Experts of a small language model: 4 picks a token.
Below are experts of layer 4 (counted from 0) of a mixture-of-experts language model. Rows are named router (the router's row for the expert), gate (a neuron's input weights, with its number), up (a neuron's input weights, with its number), down (a neuron's output weights, with its number) and show model dimensions 0-255. Each number is 128 + 24 x the weight over its row's rms, rounded and kept within 0 to 255. Numbers have three digits each.
After each expert's rows: "mostly gets" lists some tokens that are sent to it at least half of the time; "gets" lists some tokens that make up at least twice as much of what it gets as of all text. This comes from a sample of Wikipedia text that the model never trained on. Tokens count by the router's weight.

# expert 18
router:096169153114128137100155102167109119110096094140081114196123069122153118134147124077125147112119116104088125105170130140121136132151122127142139062123145098122126119167116152158132132157072141117082123156103105169165103102160140132107120102105149070123127093135128096123122109143114086117172096144122151161160117127172135124084119087141096097158109140094134109159164142082130113119102134116149105151122102113136140136142116087104134133131141147192142082139121091105124129099128131141096146116131093100129157147140143091093142122155166075101131128121127129129114111092116131144116143114127146116097090128152126179175124116151106128148139118141184107114100136108121170122107126130143114138134153141147095156144113114137132149121122084096131122165111120101113154131124126
gate0:128114120136157113122102081107132170104142122172135060140151139163125125141131107078102124177078100081116106149155082134122134144124103110119124119122102109160119145118113137123109137124068101077118112135080134122174087108178117119107121131122145099151133186095146114132155091130125106077149100081167078176148151158163085103125123121132098136168100120097148116143143154127104118113098145158153147132133118133170136114149114096116136135120139131129119138124136109094131135113134145151134119117115113115119161126104174101136130096180125155074113168111146122125099114125146119106149128125141111097157154125162150152113140136134081135118139094143081131096120115138140113090190128086133104115129112122131099129138110108078161128089100132135155140151138139143136148135135127
up0:142196140144146139150110091108133167098157121136093121142107105132151125122141121084096121116085100129119132136193092097138137158121128118123112077111140077146100174132139137139104075073108124094121115147079116126199116107139147161119107141120110085124116169144149112174115075141098126100136116119151127192128168113174141114121123052152149142138084122091122122166151152131108161139133127131149129185087114132115110134132104112135100117107134098134127156090118114121126146084152123119138121150097097113120144099098116126126126126179116162103102143100127157111116125140147145137133176170129132103122127161160127161090128128131122144114127104122127124125101133138147105117168085085142102120134135159127116105121091149115136145148101115129133117145117127101138122131126157
down0:114169131144177143098124122167118119126148115153146124106111139154127081103108101127116156181127140099191151090069147153112127148134126159075097079091127114147128129118162173082138078150177165133159144104119069122101131115123134073127153146129168108129099118120126165160128138163127154117108101165110160104098131102119136134109140132142138145137139173101115127081143097132141142148144113156150156117136135117100129145108108115154129106136125129099114102130124130114110150131147116141134107117121162141131125133153123158072117126166117111098105150159111127094154104140123098143137099153165128074133172172098147128110098140120143107141111122109119150123063159171171106130109147164130152113120082124117118121125131123141162133140108111158119116173144145129150110152119166
mostly gets: " −", " ±", " Pld", " 0", " Votes", " ½"
gets: " 0", " ", " 2", " 3", " 1", " —"

# expert 66
router:118103149148095145146111155161109150107105142119146120134115130163147089119140148103101120084153111114109106135139099108148125110130138101110134100129161113146129111163154116128148114165103114093093192169132171188100097127149123141111097117148097122122131120051091142100089130135115115138120127135120133142160125141154156147107099142150147099183127129136142112164145142127076148140098123075134115143107141136116108123146119108130185144156101133164146170137152109134121114124129105115126124110100144137127146125134112149130125140142123132092101120072111152119106154143113059137106107152129123130128114131133131137136082088144087117101151100150105143109154113114184156169144164133086114131124103134167117149190136129122172092118115100089097140103126156116119177163099170
gate0:102106090165071118116142130095153168125110131127134168121126152206145087137100095142169126125183132073145113086119137143113119121114101133148164125146124122141146074138132125125099133153130125156135174118104138159144134097120103105146144141144119124171116144059097149098152121121135142126151162138132121161175138147106176139134125100133156118161153091181108119140135095125077128143098150117165097148138195132113149113116117123184119121106126122098150113129122149152178102106131142130128114114146108132172128136139146130148139104103139155117132108119161121180082137109141127109171104156141125125140130151125066143105134126105159112137159114142128121162078140114149152105143145159140115133160102156104137148133134143139116123147104086122107151134173130129117158144114100
up0:141140180066129122100100121131175082141142155146104124118153125100098123126145131076158143081100096121177088153136115113115138167152101135180066134111128132136146134153111109171132134127137125116109120123108148110119122092135110112185140137115115126086140130052174125166149086121125130120103147134134105118127152130131136095103118143137111150095118109137200115119084122131138149112169126144108139104180075157159155150136161160104147107123161168126116145095138133120142128136133146129151105123091132154100138097189139126129069141127110131106155151147112154099145119145159127160084147082114133126128161112137130087169141146148128121160137097091127132140111143134117119129107093093134132105115140130130147151092096113112134113146162152149123135107129152141127136129158147
down0:156171118111126131131163133140140083149085113124124160133137136092114126135121138140112138115140067203139141153120135111121144119144139096128124114123140128117097176133098135143145145114133176160111131150092141126124148107123108120168135151128134151158110126152159173137162157103107141172149124121141154111118152110123100103099115151161088128134124142134133160089083101102131160143123080128089114075088114121140152119147123122142150140099147131160135131111177190131145113147142124115127128112102146124119097136051137087158147125150100129145120124119137127116139062103149144100115156112162168142182150117126114083170087157109098157115108093112141140129149133121153144095116134121146157125119142149177176119085113117139142123175085154143137107150129137174111130119140156
mostly gets: "\".", ".\"", ",\"", "\").", "\",", "'."
gets: "\n", ".", "==", "\"", "\".", ")."

# expert 41
router:137104076145134143133100108170086114143140139112095109149106126151153148121077100129114131095125115114100141148100126136156134125135110105075122135146151077154105106126129105155155122112130150140107108083125127145168125155152152123119129148149102114112138136075134093136160168159093125147142100164143122144155133128093171119139123104151099116125140116105131132111146157069118117167132139096176100142126128085166116123142094109139124085134154171186135129134100099122168103082149129124142118132150080123129137166095125121107143084123151110155126121089146123138150148151130173127122088097146109096105160109146127107139133080133096152157125156167124113106158159142171175133107114127131120107131106121151143148139147071174153145124123127082176165141111117150149158141109116
gate0:142112129114143133143158105103149156116080165090102130112132142152115114118111122151109117127100132138124141134137134130131137173146132101090050105163161103157113123120124101129121106169136143150152112081080149164124121151114141097120129121121102142123183100123169122107137113120139166119123154144128151123174147096115108127137132112190072123106136102096146105110147144098157139137123162116161092100140166131121123126118132123184133097086149114111155141102117141108142153146094176097119150131123142155162112140119138112115106119116135144154112090124139162187130124154114124141137117160227148134159142160140098138108100147143126054148091145118116121149160135169150122148068133152109123130157109117131134087115098102141132119137135120138128089121123112155149125149141159
up0:122170085117104144075155171167119146122099123170134113139110147093109167099113112142115144125101141088073152132135127137129138136133127136086087111142139126130129135151117165106143095100113088098112128110184127133129123141116150133129147167169124147099106114146175088138136140138147129137121103121113115132186131158116118150111114142091177109134120126115132110116146126149137114089164105151140144177205130141146141123123093082119119140180112139116091151115127134147101130122126145080103129075149110099123147124120091118127135114134195136076133117090140126099147119122076139106123137080117138136158122123120089131113127083157105117135135114113141136150132121146106152190172121134131131160140138174126128141117115167144135118110114114128129132137169100157114136125051147
down0:084125120138104105120151121162113085118116133084110132145156123140102135158152131156097155165124094094132099096129113098114155143067121132126067113123099166147161149132107107127141132165096118138109151128098153103137107126130153143125147095107174118084101161131119092141123141137127087087165120125169135175125139152111123094124163148111081114110111131091123109120137143121140139136151132115141091121117181101118150132117142126130108140123186123087137136133109148156142161105134193216175125100156152150159113139104187111115132120088108130097103114121099097163150085136148119121088116131132132116093109091095103136124111104113124112094122127144105089120116145136159162116111132095146159145123150125113124131141159140158147105112114120120148143147130133169149136131158169
mostly gets: " |", "|---|---|", " Sean"
gets: " |", ";", "|", " She", "|---|---|", "|---|---|---|"

# expert 65
router:114129142149099144090126125180131142115089130105107128154124113158134152105120164120127154120160092121115149103142120123130136152167132124079103105143158119178100136147136132179148158098092122119107135140127164178149167136154137138119085093108123106133140113078138100178118131169097138146167127138147123124161186126112148115095120148176141134157108142098152100132118129076117130105123151149100136123076152128134103136131156106167143147131107147169146142109116129156150136115096148143102125139116093135131111158107112143138121108138148100150181155118094081115097099113168132138121109097106157141169104139183136141167137114123079159141148163166133091100136149129139160149149117180111128135167123131129111133120116118079087157125116064107134126118113125114133132170108120
gate0:141139116155128168134079125102112114141172121116056097133129098168130113159109118169128129119120121160078071129112130120140109132097149163114121104139134083113148140144117124181114132097095140122150107125145152146106142089118089128156128140150089124108093114097154087127095086142101116115130148101159113164151114124143169130122116087115138111121177141096147107094131133085121096088145117089125131126157116128100173153170131110097139106118115123119107153180154159135122111096130166113117099072148161144101167132154145110162100105104122135108143158124155086129153111129133142143090137124137141143118107071150108098139093122132120111104115131133119111110137150135147127157135125148158099078147112115158119158151101134154158154130111124132129162152128140144121177099066114
up0:144123141104141163110093163115138124194137139156091146175134140143138098092107129124099141127124118135118108123092128119179115157104155161115161057184140097097152088098130123122149155111123112153144119130141120137148138121116119132114142121146139105123095136088145109127094101155163111151148118140178107148117163117129151139130191096155138137121172135101115091124149111106112140119135087104142146126106161151126128108125135123122137172115168086152108139166100143122143154097118156118138077187097138145096141127154112094102116141129165134175177160163131153140128097138131174135121151112138131139109144128186109147132077154125102131118179124142133083116134150157125115145149135113114122118111089139106137117100149123115130159156121094190153136118143118146105157154100143
down0:124087049106123107161126150153126096102177143104146127133144123121085111110154127156106087122086132128145112126172164130142140150120110109118177127118124132120094126137128145149142108132141129129160103170098105125112106127115097156138145098087146133094075170177094149129120094140137107154114127124152148156160152124125156135131133095123124129161115156135127144171134136119122158124110120095130125165110141138080144168146148123060122169141134143112125160127178121135182117077120132137126136201138104154075110093117142117135119124135166102158166159149119101139151097134108172142125131114088131174152167126153110144134186093129102132106134132140150102134134178139144097165171120133160116131133112132116166108109138114128128153116107099136119118123123122105131099141145097
mostly gets: "-", " sub", " pres", " West", " Re", " Super"
gets: "-", "–", "|", "/", " -", " out"

# expert 0
router:106151152138105200096080162150121162126113143127128137118136077095127143097157138103085112118153154100126083127135094119120088103106127097125148119161120106117102128159096128120153120142122125114090125108131116144124119085145179122153126133144110154147123150139157151119157154154108108193182140136092114099137114148093164151102107082122115128142129174130117129143119144124141117109108133112172139120138084115142095132126127083129141135091096152152122154156175129118108110176093116108144123148133112096102115122109085122173113079103158110109150126161137128179086143125101134126085130143123106157139116129124162105178092126128099108068112143151127130125134129143145141122149151130088130142133096100119122169148143101148150098114095106140098124147142171098166128138106098
gate0:135136157162126121167091168137141142085133119119116196117105135133120121136132134151159167145144129151148123114132126109112117174150185159118157076131133156119139132131149093141118098096135122171134145127126115163162095107135159156102136155111110106114130120113130190126127144126129113092131140111137110184134132060147159149093128116155149137143084118118145054119132172109105179143135143125094119126126137117105101116154172148141107101139125077107129131134126131173120078122123141115130135187109142087108155107149119134140135116117109188147108104131099070139114165124166143119114138134131146151127127116095148121136099136072138073123088105101109116134133132101134110178131121138131159120096133151169121095165131149121098098151123151123125132157144123145112132090128135
up0:156103101168094112164122110133117130150151114116154077182118144161152079146092149134157103134117086146203132123134113169110129106080131110129068154091123117136125123084147086133145131117132172107134105155098152140114134121153112135101135124095142153152152158116120162102104133077120163080117079149185149115140164123147075115127134179145111098104146121102131135129121112156065116110147071139116131108158134151147130129132139128092114158155115134110095133104132125145156074119147148135116121164139134132134095140097150139119118135136115113168148137116114127158142150158149170092139161105136116120147153148154084141117090103129123144136136162138109097113116134101124118084123095116143126116098162115128143083118147148087128141150163133108141145147110132106123105121142143
down0:080153109134097155153137130141138172164110125097133133138112139144141136183104117081141116166122129142120161105095158145106174126110146139116103116166152107154113076158140098121082133121236116123143167178106149143112142100104115125124148130109140141138145131140141146122155172120106116186123125131134144145152126112115109083085141155115121116135091115126151087103116106147112135151126115153094087146108131099120127079151145132109129114145117126133115113090141169137142137139162157092123182140138092114139159166134097141106161144137130118159136130067124152109144112126126117101147130111126111116108134138183177099121148142150100154132136101123123093162137170085166081140150125120117103128112139139137132094143123105155106122104181113125124118094116125152108119139153150
mostly gets: " which", " after", " where", " when", " between", " until"
gets: " of", " to", " for", " with", " from", " that"

# expert 8
router:101152139097107145140071162186118164121157154101092082139120135156131122105141127119141125110118129130118090130150112097127088116161119101082119133130159135106107134128121115148149129142118133125124162102125138148168116089137165116154098097134101124111099100095161105111110167177114166137157117135111095121146122117135118125164094119147095075163085136123171110128103117091093138114089110130133117108176103107137119136133111101176181110136128117123127126140128111121112139136125121128086149097159110114160165171119123198113124112121139126105155127118125107147085125116124104121149148124164098094139143109142072120149105099127103172123151154169111098111130120097136174145130119120116112131136146115202149135132118155112129098128110101119103168129153114164118125193109165
gate0:147139101093113149092103112103113143100137138119138103130106131149133147139091160144129134107104152130126146143139142120117155127161148100110099125152144128168152198092135141138110160091121125136132163084130097151109130135146170125121087119122108164150116080107165099097096147148103149157152087098166133122072107175136121151176143162134085145126100121155100124156124106159097130147109087125160139125154120141094134137112133158167108142145135102122128104117116110155093111159108102108158121150152099142141171180096106146186155123123200124065152149147142108164121146096119112118154158158153078104125137134166101101075135153138137144124142150130122111107123110114134129128113103115146112132112088091106140151106159153134152126130145126132136169141123142148128105154101118
up0:142115132072105169108168154087141131117108108128127127149155157161147131121127151068168114098125130099127116126143126134155129124136162143112122082112135111143103155120148127096150121079102119184113116098131085125107123158105117140100179068121130125126121141127157074131146104118105141132127110112108127101177130184121113133120139115136138151139129153132134106120133145136117111174125169131147118122124077148160093150118111149160094133146154123126090127145117120195114072141127135124145110159131101106124135143099146137153133129139151156095091088128133074138157096127087136165148091105108126111142143097144168097113173134131117129154151135106149133167086112177142135124129085129139131123118133130115138129111156130126078094105130096075105172109162094109149109106088129
down0:106122118142160125127146118110177126144153118165128095103096090142128116096126124151130137137149142147080119138131137090150111146124090136131137115148141101136106122114126126181120096114107150112094109093137158094189156158124168059177167106135136147118123115123166139127154123154131155107163126131171135168107129158115168148130121125159136107151155120132137140161105164119141105142133151136062112153136128130133147144104180125134124145128132147166138194131128119170078102147094131125089109079148181132177128137157096147138075119122100117159160088145128133107171106127123147133157132138129146135093133117137107103079159167134115154139117116142157135113121099108125116122139107113123118180100131128120156119158162169129085121125127082099109162134137123105130157137095113
mostly gets: "The", "Note", "which", "the", " the", " own"
gets: " the", " a", " The", "The", " an", ")"

# expert 76
router:094138099134096146146109110152139140105139117117078108168128087150124099135141135152103136094135098114106086103160093101127122162132116105104119115157137081114102127131128108146154095130097118110094134110136165142153122104138134157109085106138100145151138118092122158112103132112087152110114150126129122073143121114122117107148098099165102095137069159136132112157108118115098144089106137148092112145127149139140099140140127125065151107142105137136167155126133100163159102123144124126106163128134133143104192171108090168149101087157142100139112165102140117134128113087117120123150114114174116144117119100110126129119088072114117147127169147130108096122150120111172146126140146146123076147153141137154169137154155135104141107111113107073145162153096170086139173131102117
gate0:137147125125138136104121120146132116128095109134124162127132114109165137161131178139114142132165076130134134110114150110146159159098115096119128113072132137130156141184095119143121129096114056146122198172133152164148150143139116137141117149143103077162139124113123134137139187163115103135169153140149099105132136136149089138100118109145127140089158149084122124138124116121130172135122140145122184111118146133165148128105161136144117085152091128127144128118173147136134190143103159156079161156121135083117122100121114137137158124148175103139123057108136095133115150129124111154132115140123114099110133152130114156081121139136132111086136135153135132153146115134091154098167146128142141141123143158182100168166114135145121139137125125140122143118173151136161061143137135
up0:140143128110122140132126138098151090129135119110124156122137116091117128105153167127172128136118102111117097110125137170134084163170140148148146159121070133134147133122127105094095120078123131151083135096090106121130114148128090122134138141145165105128111096112141149133117161122095099126122108124117104133137133116104123112158113137153163122112131102126075154102143100108096130106123129136089145111131119163145163135150117049095175098124107097105166145162129145115090134168122125093173171155126100131134107150154128129129099074092086109174144109114077147104107137132151118125115129101169165107159147103107119087134131113136119090090109081153163174121122137137120133123121149136131091129075119143121061124167131096109138172110142127151153137108147148161136098123133144
down0:100129134094143096168109136075139096117159171104079135153146123109102139136134100119153131117113095117162140129127139088168120142137160125107197116092159168115149120121120107089112136164149095165123159122145147113122160114139148146117132129145117142139155159136142118130096110106129111121123135097140096137096096084160127098099147094144122112120089197133141097142104145182103139085104103158121147130130146160113110158156124127120086128138132142128128186089116095116132112131134100150139087122146161108130131146129106140138136150149105119161113106134135113130118086126103135128135087161129141140133101111124121118153074122162162153110150149177137137093125113095121103139112119142125127076135118133129200078120137179131083105147112114130127121119142147125130142049137103
mostly gets: " N", " c", " n", "N", " C", " Ol"
gets: "N", " C", " N", " M", " D", " K"

# expert 38
router:117153146123120171138125172190134130136069142101117097174119154140120121151136131070083125103144087120155118120154091108103132131160134108133120147139164143132118117120105126173141112127144145137148145098086113189112158076168149158136116145170114160134108118106160085127092126121142108100123145108125106111094143135120125133109129131121071101124145113092150096168096124113121128139101116110106127133102096096100101144132106105147175100125135117132154134138140119106154170094160165125125138161096149130148143143119136114060163063181127138133135133099102125146108117130110098122133117082140144131126148133147129107102112133119087158130143134135098132097162150128138175125118105142112106148081120155173150135120149113146104097121116159113104167161125159119137151143086160
gate0:127154142149143155157136141125109110147145174126145142112156127090113125136141105113128148117192132095132157140147144156099124121118129149114131117176089134092123126137108122133113121177124127108136129129134105151105176151123136126116144112151108140204082130108144167111111151114148115135132135125129153131128141096132125128127109132125101104174153104137142095122114080079159147158136136058156137139108090157143129086129140139098122121131119157101156138109134130118156117073100094126100126179118119160086128088130180172162120123082113188096159124128134123134151119096148079141164141142140093132140125140090146142164134123122105133116090137098102122066162128112096115154129149174141133119096104150135148144168141148138118119104099133109101180116118127097175149160115100
up0:127161074108131150123155190134134161116153131107153126122123100139107086107181129137111126171153110126133118131066107129149144138144154146116095127124105106157135111094149112133117106173101128126163131133117096114100090134120182140135184105115104138105155109132131140117170159116135105145115118145090147120157073163146111101108119105151119090126127100126139125132130128131136107156124134128169126139125134155093174116118082109146118142083109122132064146166080131133151145174141161095142111151110104116079135141120112099101079076135149141145097134140123105155120117132096109120155126102160157169169101157149116136110161124115121132166109118097135134160155102106118115142132134148118158160116104144148121137154126143162112078116087124141103164072112163091137139132111124
down0:120161091141173101169134104163149115173111121177154111139121098092167125112144095106116146149122102151107121141130151123129137127124133136096093119139151124150162103106130118079146156077194116121096152152112154110147111114124118104062110096159093074165139135118091138146134152124138136127145071127151102140134137126106150124137135132093143151125064117096154101150171136128118133067146068135130138169089089161113134094127118099166110123120097168182124139116094118145131125150096118131104112131133113151092128140101117109111110172134127091138160118123138135116170122108097118171152155169121157141093090169129147114138153095098126147150117144143135144135157127145115108130138123130158125129111134130137121164132099078132127130153160160131115107109139110131141159122119110
mostly gets: " was", " is", " had", " be", " were", " are"
gets: " was", " is", " the", " were", " are", " be"

# expert 64
router:094125114141139130112114166151141119148134149098146158166124095174160136123151175110111142131096099103132112122110151124137111126123139117142118137117146114145118131178155111153166119148102158097115157153080148159184111124143116106145089081098095133142154116097135141115170118108087126155172123088116155122094122114151137106139112135131091096144107192140127116161123157068123166136084154132133078118119139097153083149140118112108147088131132143174129166105150118146133105078138127147097142139159099103120144167103094142119126140130140101143115168085108137151127115099117088152153155094165109124111140158171146125143082134107148139109112116144153120105172125110144142129108136149112103122109198163173106143154131097145121120149110132137118165129119131154097142147122143
gate0:090135107143108111116115113143111131120106132095134135080052095128127134087114166137124145114105114146131106109123102127122110111108084138152166128145163114162115095145116121131150074169117073128146179146106136122135131109120138117180156110167099180121121120136136123100142152130153165150130142165130146097102120133161143103124124154129197149169123141147116145120142149144084104093113131122105125140118102132129123100133105129095120138123113122120133078099114128132108123158153119120120138114136067126118156151128113156175112088124133093115204148130125132152122157141119130112119134127178120098106156140133117136076133143149125151160147128111102126104124168085130143092139084140130091138182154169100165121118132171096163116127108158113114110102122104087145156113090152
up0:117128123169140119128120129064149124130092173113140113093104154068170144156130128164117109134150145146156092135107093160117117102129115154147100126127142113113148110101128144127132128136122125134101134146130148125139163132171139138128144126116159140150097134131141166110123079130102107080134089149117126110091138126172148129154138151157112135124101136186114162138153089175111141163133159103106196137107142171129112147149142089147134113097127141123172102077151118112164106129133141120170117123093153190131147168109138158132113095101137152151156161145086123128100127098150163172118177147163108117125180143134122148155094135107120139109144119127123087141122106126143092110086159144117105106114159124111114121142172127116133136106168141110147132116108147142185168117137121
down0:127134126137146095069111144102131105136121120139091131174157127192112152156168121162145100152093151117128094112175110116135184087110171173125142138094140115093132131131124146122141110112143113135131146110096155120124121162109148087112125145159079109095133119180146121145132140131144178125206106131133126147140165094101164146097098168084119134119090117123133096088121127170120166163145116133096151125109131162173163117113163141132116138104134135146122155135150128092156148068164140119138088077154155124130145154188155118145105140117120164142081126130125131137119123113125126132124162141122107149155202138117170122135113150147114109170132129132108124115133107162117133154126090115108114124120120117143147122110086129129123125114114114140115089139136129149104152114137129
mostly gets: "d", " St", "t", " P", " Jr", " Co"
gets: "s", " D", "S", " P", "t", " T"

# expert 6
router:119140141153088126141114163133111126162102165119149098158117078142144098122139143146119175128181105157110151118124080132140091123114129141094138093153124104139127137143136122122145147169112106127104156141138124147129116130176149164144082123104115131164114115116114123119095127142126103107139092140130172153151121098170146109125124137134105120154139135097144101167141127086119133135112158105120127137099140117148121165129151135131124134144141173156094125062120120133114136101138117117120149072161122065148145198108096109119113125131135077118164148111139104091127143118122133127106115130183096091105115121123135157154111070139136103091127150121110083129108135158140166113099115166116057125123186138195107120143132086097157097136123141120147164148094118131137126115099119
gate0:116136159141135116093128130137098173176102114096110129176132102120142149121121149129112130111118146133179125077111133105131125109131149124111135099163096135134094154108154102113124108129150108115093163173118154142171126144153132127107143141117144147108126141120097125136096115145106114140154098100139117137127201170087176140052111139126130093131135138130144102117168144114143124157117127152113165145108121094145091104108175087104135128164072157162131142088105128148148129094102177137095117142150094142118095150110105145131136098142115113136128157133166107081151115149126137156111154135130155144108139193147107130129101092149098123135146173149109076144139144133101137132118143131085126141134176087127144112129172128117103120165145130082141132130101139096132100160093114
up0:120135140188107082095108105112101141156118118126127099163108100132157108100161132129113091160131121138118137125153146136122164135110107180071143122129137099114100125191156147114113133119128112122111161122142156089149160114136160132158135149107130162141127105075114125107136106164175152132107087095131102114136123127112115123112155168125123110149142116153173119111153097092087096096144135139111107108141202137117140141154118147113161074108082135135134125143123122161136116140135151141098118086164103079170122145110112112156145129127119146138158154142151127079123104131149114140080112126169130118117208122120114084104138114133116091156100110095104128154096136150116181117150102124094098148126159134119110164159115152121129127147121154145136177120088129137125125133123127
down0:075113152155119126107184149142110126095121154148114131140090102117135112093127130182131132103123135153171115140124163163158116136106152117140087165104176127107086105132164118118109177129061151159094162137175155154119178124134118133150094139091153097112168165103113138116095127145110101126172132095116122143140113149128118097129156158119167109127142148131132100120130126144115114137129127112086104095140136133122117131151171159132108119085097129136131116112115142176146135110164080165129119120157089098144110141142112174101153128128159146133179118130139097131164131093144150112142095125131109103097115136124128141166142146113112115137116123120123146108156183137146137095128117099110142129082109162113127164120188164107147110167128121168133125143135149096114124071130112
mostly gets: "”", "\"", "\")", ")\"", " moth", "American"
gets: "\"", "\n", ")", " \"", "°", "=="

# expert 39
router:122151148138159145117143176185142161140128115087123116190142140119125104136133114113094135072105138118118114109144105082110129164186153101109143079152151126107083114150132118159115119113120117145087111126105103148138090111165192155139117120151106119122148129129127101095107140164122133183142105146109084135125115121134142142133125115165110151146115110122111080163141133073133152153092145139174103151115127099086108116149112094134141122160091120122144167126130107120138109132107157112109169107104130106148125127156104141125173098133127117101157173130126151158113154121142132094124127113166143164125158143144112133182125115135112149124131172141109106108155124137179161137097156174106075122142130138143126149154135075109133108120095088118119171154112137130124142171150130
gate0:112124153108104151057171158118143157128151126089126098113124123104087128143133104107097113104174116094145085101112154134125093117147150169135129085131176135141096140128127166139127124153129154169102111127106112129133135083170165113156113144134126125174182134180123087120116149117129166129138125171127113121157083148114155132162134090132140148121113127158119121172107126121105098133118152120145138164134130079112115143125118132143137167124101139086174145102181117126103163167139113137130158106127125139090097137138120150147162110103116135157139125094110146124131131126133093138107106151101109149097140131121082123131137122138160184127165162162166173109134134119171167144122119153108097128094137132104115087069118089119165155136142123146127125145137086117124136162097126
up0:103140135144152117079128091132121142130187101145127148165115148127151185111110149109128112156117153094082130114118117142145155126101144088084114105129174135122091123073104170123134111168111133154106136095120128132119108132138174106115119069123131074133170119173139078093093137159137129194145120106138148145133145124116087157136119151130121102127133108125130121145113146118137098133152172124126160123131134110104131102127122148127131090119102123111124111134150108150089143152106124136101137092133129131145136123108119156140169102140111136123119113139155183127104154125156125150121145065076084089106092096156102153168166121148132163159113142157154118138133141120143165154119124135153078132131154172106153136106103083096118141139138080120096134126136090123137128170100122
down0:088124129134127129130128189163132122112160114101127133166099147133135158152144142134165139124146129153107176109111141130143114151105167143143146130142112150151124130098125118130105059122138098119150106147123119097083125113104128106108119124165141093081135101155156167156120101129153134143155152123146069097132101148135105134111111112118139131146111126128117162131137142165122086125148152126112132133121136132101158125092126144188127145127116120077114131115160124077110127120114156086136115111138121118184150124172128199096126135131131117165146149140097124094160113163119108070110113133145124159052180116115106087114126091102103142197169109135145091115101146128108158131130114115134173081135101136127105128094101150140108120134138126119146136140136160162135167142142155
mostly gets: " any", " might", " Dream", " Jason", "One", " Billy"
gets: " the", "|", " was", " of", " on", " that"

# expert 13
router:122150154134138176118123107134123144139085167118111123156151115109138120092140159155101124091106131107103096125156104147140132108146117124141109132108134090127113115145109135204128141119121123104125092109102141173142119096157133183119097121118101095167135096120134088132121178116109104149149110134095108130147135146105122131145131145152126134150110144142118112115094152065099133152110142148160128129145134091157123124132071077100132124120059162137138160094116125126164130125092118138105137116130144137127188151115171164158134141121120120113124114108134128102111120136146120160134147130142135169118082151158120103161125149143097190097116133144154139117169150132156143124122154147141110117149140124165153127107105102142110093162053099101084121148115177084165134173122101
gate0:113141079151137145147157097128126152164169120121105135162114121111129143108090112137144080137109165120112148172132141122130106141137150122119144083097160194122113122147123153108111159114119143153103121131109149148162146141086166149150143135128125149130132149097143150146124156143074142125121092107091120126160093124137132104117143155169115127116132157134174135126134135087107170142124102127148098125120137068107136141104148096107107119131153098106120098134134098110109174045136109142118051067130149108094153135123132152116187139122103158142109124101132150105135154139149126131105121103126151120125135117124094107131153100104084195134141101118099162097132081118089162123153096138142133144152154142121136116085156164117129114106124105140130120164132150139087141141145145
up0:092122158147136183134148162150122162152120159136080139144109115125138143119091140146130107144159189123114103129130138123145106126117114143107123114138162131187122103131117159149131139145108106131098117134127092142192137092093149120144109119101157132115122136148119189117131087133110171090121134136141091128132140137125088117137172115133188120129195151132135131095101153106168123116130111124108121080153175099153187110092107106151107129098161111114091106111103176121117149125147128114113106124161112098136154125137153108111119160180147135105135131116154127121076139165113160139152128096096138113110144095141095133125135109154087139109117068101156126123100149105101158131155133117137131127097154150099144116115119155122145149106063119133122102147097167102130097133118138
down0:145090095124150135131163147163102161117155136145073146148126090156122090151156120139120144109081117128113127125106098126089176119084155155127145106099122136108120119147087130146133109164102121131124115194142132142095134146116094146148150107159119123085108138138147117094096125114114111144119109155112152150127105132178102103137129100161148122176110151108137135169115105069146129114102108134095134146102165120153154140126107137137104128155116120099113131131089132099105109115158088152075086101107136098154119107144133188139131092125149126144136150135099149128129125161161116145160125129129120111163166141157164091072115069135130119173130137115150099112145090142091115149139152139132089113080081108127089122145110149123150108114103112120113115153123113168165157142134146
mostly gets: " by", " from", " using", " of", " across", " over"
gets: " of", " by", " from", " on", " with", " to"